config.yaml
n_layer: 13
d_model: 256
n_experts: 64
experts_per_token: 6
d_expert: 80
d_shared_expert: 128
activation: "squared_relu"
moe_layers: [1, 3, 5, 7, 9, 11]
router_score: "softmax"
normalize_top_k: false
routed_scale: 1.0
balance_loss: 0.00641
balance_bias: false
router_cosine_scale: 20.0
router_bias: true
init_std_router: 0.018
lr_router: 0.00115
vocab_size: 8657
norm: "rmsnorm"
norm_eps: 1e-05
tie_embeddings: "early"
optimizer: "adam_variant"
lr: 0.00092
beta1: 0.9
batch_tokens: [32768, 65536, 98304]
seq_len: 256
train_tokens: 654400000
steps: 10100
dataset: "wikipedia_en"
Below are experts of layer 7 (counted from 0) of a mixture-of-experts language model. Rows are named router (the router's row for the expert), up (a neuron's input weights, with its number) and show model dimensions 128-255. Each number is 500 + 40 x the weight over its row's rms, rounded and kept within 0 to 999. Numbers have three digits each.
After each expert's rows: "gets" lists some tokens that make up at least twice as much of what it gets as of all text. This comes from a sample of Wikipedia text that the model never trained on. Tokens count by the router's weight.

# expert 28
router:527491496480503481501515518517591478542476570536517495488420516511513487493515462489470511446477523534454399487472528559485560519470505452568494497486580441557525436476454540485556477605501493478508511439511488526489475468443502576512539529472531553564488530493535525520489486459514494534496536545499538434478494453522455527476505542527419525510465474491523551531420538502500516433535
up0:505509515461537519467512475435499525485524529543479499440447459556546449560537475548493535473505438473368491503524516503474434491479487493455461561549497559510493507511484537541470419514471481522598459489532544489494445512482476425533424480531587503504487504544496475424540601461499467466563498523535501477515471467460495520547508528507473538481487580424585544517466503538506526508519
gets: " |", " ", "|", "-", ":", "="

# expert 51
router:516530464474566483511495537522510527529532469465537462496546450481509481517469435554485509480474491433428480473471547463507524431490493519568490564471489523529503426526483499539540468561500516483486487471502542494492536554525517503527475536413585494458482491519468575535523457550559555448515487470455503411545529473534429472535477508527514555531549534529511548513424547434546575551432
up9:517489560567492523497480512541481529535505437468517505541477472456571506548463491509517546475467488509518512451498530454366404489525527484552514481561441578461511540502559535512466487527538458472539487559474449544480558454592616533509532490507441481469535484453497479462560528520524522539496435435476484467480470509503499470501540554484540488539530513469454498455480532476525494546481
gets: ".\n\n", "==", "===", "\n\n", "==\n", " =\n\n"

# expert 60
router:569521466473516475420472553463505455520524470503484465550436493529536439576476498477487587464581475510485535502550550449398486497541517459460578454492556567471534512568475588429494545530498507508514508447496510576532501469568523451510471485525486470552438503512522508535506514415484553577488446492571479482513490502477467425544510506572553462463459474601508473502484473492529499432477
up0:505470425508437529418492500512471528512526492599410474511491531514559538506554562521505542499466526547488455506493502431490475489504485452504516470530546459529559448478469451502515520429585448493541467510499445516376486539460508540517547475481479490439509512500502523516443463454514529572481430526497540491512527515589518489499570520542540501475504424574481505477510387506501492506575
gets: ",", " and", "),", "\n", ";", " &"

# expert 32
router:489446488490499496541564502572523517542400452500500572470468529424475456484483473527526524532463542570542502571486450465477454496470525501462514529428522460490514463562506419532501420454470612467466431494506498497524509527473511475490510518492491543532554459482517557523545496522453411480533410461515532478463439508554535466502557501499454499576492437461514525479476516527553453478520
up0:492477489544464609466487480500523499492544598493474538404482456543466510588489502470466553522487546588538517517518475460502500535450439548513496506487485483514407551467542484526529543560527508560521521456500501534480499526485521492522563478545486419526559549452510461475492528455437528527527479531500468514429489489533459525481451419538483481447491468525525490486443492496521488535545
gets: " ", " October", " May", " March", " August", " April"

# expert 8
router:517512555452463528564515520469492498519467417598550532527472500532484555470512514510470493478453465447489489561515494534530545521466443527468542456448488498419535471483597449470596512447488540548502468447533442491535476532502504584430458440519470524507512558474494512460519498457503482521540463469478475534455527541489530535533528487468506471480495444533546426511461437498472419576443
up1:488503413506545449492574553495500411442528520494475458549697495489511578416502494485534483512490511415591461526493465466487553432574494540557516478580541525486510511434486476540505539516466465518513536537566419537568474501514478501552517449401495495475482459493519496493446564544564513502486536475548523508518505557560522469499481491541521501477445431468456480548506497424526454496445
gets: ")", "a", "o", "z", "ar", "l"

# expert 47
router:529525512501419592526515544454487522524487480543552498494513521494494495493486510489521492506527506452509472559495472480471501575425538516449560490504421549420551494460547446511534556401496532544467454461543490501512532539414558547503475457484417432527565543462505513453520487444492467577516542472513487554481496526448561591593494476481499454524521463516493485470519498499513420536501
up1:529493510465465454486536524558530452507431520490512542387391487546446537536540488515545529520447521491447545515490507458518478465464513498463512481596481511510477457537439529544517533517512511462563526393477504510481459522506465514468547542549490505511570553438446456488467570589411498499501437406485504510540504476522457461549450502536488472493547477508510591489497418490512491529522
gets: "i", "a", "k", "o", "en", "u"

# expert 61
router:482491449591499461498506442450547432453425533551530552559447538506474428505507444489534502542432545525487433484522487459542542441544503522475530541531532455523502435446362463555483450588448477515483532578518488500464548532446524532471541541476493577375529420485485510479514510510506473515508498504494547483442490481528440463519552522459468560468479415522476525512416513474472528528608
up1:522475501508586460479485482468432403490468477530512483507523524499572503470539512525435474489456555497538499471510496479538531521473472491517493474594494512558488431472470468498518479568467514532468561487500484526524483576477527538514483518547556476493514519448516551506410453527428431500492487444469475519497390514515496458531498424511526476414466491569531491507488443502445537609510
gets: " ", "1", "2", "3", "4", "0"

# expert 5
router:507424553506464470497489513486464460483556475500561550523532472425396424482554504469451504489491522550465520387465450496498514487590505523465518540485570507498517523521486527482564443502440516423538494531483539470504505519511489504465510491492500482557502429435470448541519492551504422408574444507451461508542484596512447508404538500508497459565430570467540477491513499498549544491461
up1:530527533591521476480486521515497524502525460542532556420489505522513552505531484517519447510504502527525540478566519467444494499483507540495552556488491502443492478547515619516529474530505540585443538462488554537532498534555468469545497494490507450475559492505551470525450495486502523500497515558463437482490534505474478487483535398475465542517436495476517563482525574475449549500462
gets: " the", " ", " of", ",", " July", " September"

# expert 7
router:522441417528459531516574550541453515484556478489522491547532500420501398576494553497452492561497542512466510424516473513531472469546487422506451542480503534469507555472410567526458481574563500451508475569495523523516492515518516595518519508540477581477520453496460503485496478543526458498460467522481491523529470503507564445412528512509493493538530481457506508457520521480510527521560
up2:439515538518538514521503516534501460447486547476525464514497571466421482553504550537426510541548493526503541479500491461477500439450541491509483540451535473485495505487503545524453461463515555530444460550488511486528547487507543474535493456531543516514521494546487466478419490452503499514482516517484458509503547450460516468458489478502575475481494541452525524584493555479601472503489
gets: " a", " f", " w", " an", " b", " t"

# expert 11
router:517484545489539437478552470421522501488449483571531571492461443522494465548531470452526510494519495487530478526489472476512543507536595561560532518564546505493523471545487518576447561553463486512474528475487528532539524426494473513538540538423461536477510453476509483531429470492492461416510419494481562562519510557542468466563487509424530528490489559492513489483482619430535524524537
up2:454460580505521496489474519530483486536497485512514491520466567466541500495484484531591409565511539510525517493476477509471558383430515477489554555532479481513511546492486484544456513530482482561503452483497476504458503476555495515556489486523535446494548515464563512505499511482485579496418518554488499536430471543541495465572486514495526482502561530540502520488568544501502502487465
gets: " ", "th", " –", ":", " (", " on"

# expert 29
router:539486467501540533546476579579450538443472521513512519444500490487557576458504458507494454497480544501486494497515485500430593495482484544544521432493561556473478447460529498509552480490483527489490496494529478576469522427534516536535478483451530436577517487516520559534455485476509618532493553469554554549479483512513554536569467519519534472502541504531482495524535505515458542498460
up1:556461452422468497491556536474555438439514536504534456583551515528461527456532514543579506494454507464481467527511538514474514506549409523369484480523514543430526464484524499562495494482504537470481537572505461605557499488428458474518448398466584492470353512475487482507486520510530461516463528513497558496523490562510440439472496528462521488526451428494513466558491475458493428508470
gets: " |\n", "|", " |", " from", ";", "\n"

# expert 17
router:573515440556470539465531503549486538516581539459558476532494495491503513607488519527493474573504495518472502480590519573458471505450523499497396439466465523468504488548483541444422469510510498538501453490501557518508507505529484504558552487548523499455459516578549511505459577444532529509496468555510528474530545431529589493452478458518524462477565543494535524426508498512524487501531
up54:466465496555554485469455485551483475484499479531464471536465430457529532514567546516450547496544535487462505549517558518489541564481497504507502466476517480499472459561543524450476486528604509506562497435525523518478559547483562522511538456529522492444505403452496476414526603500436472491499400445506547555470489510504525494455470485532472432528494493555471450503486476541556489425487
gets: " was", " is", " had", " has", "ed", " were"

# expert 21
router:450543538484434561453482497438469511470513463532465505544483455559464506409455528423445537542479476501532466558521523501490471481463459500456512467463496445499515589528587541454520534485530524516484486475509475518521501505502551483511452440511501480459473527465498516447547523545490567478524520506432482602510525491500505457474546463545536425520450528466558453537484521580503451486499
up1:493514493453494544533515478498498468550459493476543578500480535507572502493534503560429537441453557495524487502517490494484528410530509491467443502498525546484536481495481532473491456471501424507461458462548505455468516461509484529530527570496528529531455565528579490537514477516574576479541469501537499504421492597502480520469661468486447463465481457534528491462534511515475538547521
gets: " B", " S", " M", " H", " P", " K"

# expert 30
router:546500521533533453459506469491411452414472385550559506499432530452551505477498473493484410419464487455482432438470438454506543407526467474438471514514510444538490462465484476508472483566502486486497487583531470485478549509456454519523491495514539484410522488469493496530479493497549536475539531497473488470473470564530430507487561467531447560444454454482490527587486463468481526507495
up0:543503486548497503438504467514482487499490496508518476500507532485481533483535529516489532480471549506497515504514507500517490528460503452514461534492496469491493394460499518466524468502494465525473514478550577480444597529482514537461455525465521519457489488460478512556553438499485484514549453524419553478464534508509542498488554470465526481526495408524546513492563473507490567594474
gets: " |", " ", ";", ".", " |\n", "0"

# expert 6
router:497480506441471443475474455482447535494464462517470497469477561593493551433477543526377479497400512526532443530461501533492504488555504482471536493499537475483503561486555475504531552436549529415482502543448488439458491474436534540478517486494506532521529463441490481471477473564499484505487529533426550564525520514459507516451515457479557435548554469435494546524481458542510475528521
up3:484545490414468486496550588462430514509463589519422510466567523528446519514495543491499561473507541584561502492433490501593487537475466533494499459519464449536484536592472478523500514503486499436508496527491522463517500477511455442501561515497428560507521518415491572491487466531514501570546431408461495478435539482472501523470548482466484480496482499480448520491478465526503478469555
gets: " M", " D", " N", " S", " B", " C"

# expert 12
router:490506497450574442436469605506523502468518544536456448520436507509529450528461467484503518504503480528469543475544516472468493517558498517443570503552536537500470465508419527428505474534503519465494479499465510552484471439500565463447431487518514479602462459487517498517507498535459508518497491486567523516543470501399438479540528539543546554509422457560466505457494467555529550464440
up0:614486491465508545458468519497485507509511443515475483517458462496507496532573531485554481512551464568457488532537555554444453519440475542464537447460462514523436528521490547457492495482483485584508509459490491529483457535508479519470489504470510464481506533450455500404529484525443428572517480468499493494513505514484530520521525437522471466412474573490502480482481567513411352541538
gets: " and", ",", "-", "\n", " or", ".\n"

# expert 10
router:506485492508556487454500443508513504506526452498518533511476547499453525411508500509540506547497480576535478534497484478548547445459449522511540497490506389529546442509543480538524515523481477534485494496506543480508473536538500453497474437483514518498464508440557550467510497494493530496442457491431464538457496524529445501508480503522481483471432447562537490472405531499467538521530
up3:460529502507476543482522498529509513501475484416558524529436590546400490455436466529563470519417510495534481520546571491418507514398457481503460465551495490435535500560559505515526537498562518535543497559521487505689474533536457543469466467496477450478524506498491521442478486513540476567483562531484469525461522525603503492478470544453548475457483532504560505500520458497461490471474
gets: "–", "0", "2", "1", "3", "-"

# expert 38
router:491494520511556482520547527522505513522545528486521520486537514496480484513559552546409553496491550544428537428474478494454569529524538470493417485442557496530489485489490527449555520540491498471455510421575544490448461529481494539536508496476493517514498510499539453602487487519552478478564521495519489485404533483500486468392447523491503489574476543467525493520551509597482480540489
up1:494538500448513501505481509455536520567504415520495501445488467530492574514480475513461459489480510456519528469504481508524474462510507515503448538468479502446512526509494516565474458537441464466536488547483488501486527474580513528530493484478496445508508503496519405498447537538511520463496528521575516540479545563502549491448466422520427456543560512515515453440435557491569550538520
gets: " the", " a", " as", " his", " in", " its"

# expert 33
router:487482488459524468476540505406506509481444521501507582474520496539362551424576510555490486538479512486508467477443434535501551504538464535574526485511539494524512500488456548554538564519531542520465496522494537471482472465555424520473481519440493493498502488490480529552427455561473414483522509532498472502504499487545461505467484531513423566480411532456518555479491570522444509453516
up1:490514567508531418475508568451468491426570482547569516513469573552483506447493464471623512486562574533569504515492473488555452519492586525537531530521521469529490483467529493536454448505439425484543456443516545509523486473486504569508543539520428492425493474454484475547507496471441534539464371596446563577447511480489565488496439512477507460525512518565543458491470500436520449490496
gets: " ", " the", "–", ":", "-", "born"

# expert 40
router:498496511501460504575585479453467526479544473478523515458547451512444434568548465536507533511465552509510508442473529453481492556525460449478503531455524529548526572422568435520491470547513490456481521514507544497408498454503561527468530526497459550511497489548487434447477506527592491431465504495464478482533549591494476482429460579496504458475536489451558526473491511435497551482483
up2:447533610497534451484478484470478508512502465468478517516496491540517504489529465514495516521559477451535466547510511541521522527487562463547597523553504504478487541506485478504522527476465515506512486457486433425478519565514498582452519504483515527519476489501532508491492469524492534527488498539511540586445490475505509435534460528508495468477493459512486477480536420491489497515488
gets: " the", " The", " a", "The", " his", " first"

# expert 48
router:455467494510448502456506425442558502490456446565473553495453544615441469453472533482497534473530437512542547573481493526484479494428483539461526499536466481478518513555430471496469507532474476475510507526557552489469448544468521505463484493475501513427493544424516474482571475528446506514511466510492471553456472513452456439499520507494493446425535420546573527509483531442511492488545
up3:528471520506478462492522517483440486475457531491525468498510496511488484471481454493422478499456497469524501531525526480523523487481493503476513416533466475543526417455506501503463468484467574874486495529544471497479533518502471470499505554506480493550515506493494523532486484486529474480501493482493502483433503565550515507473448487526499483453496481503494478432517483507537537510486
gets: "O", "E", "I", "N", "F", "P"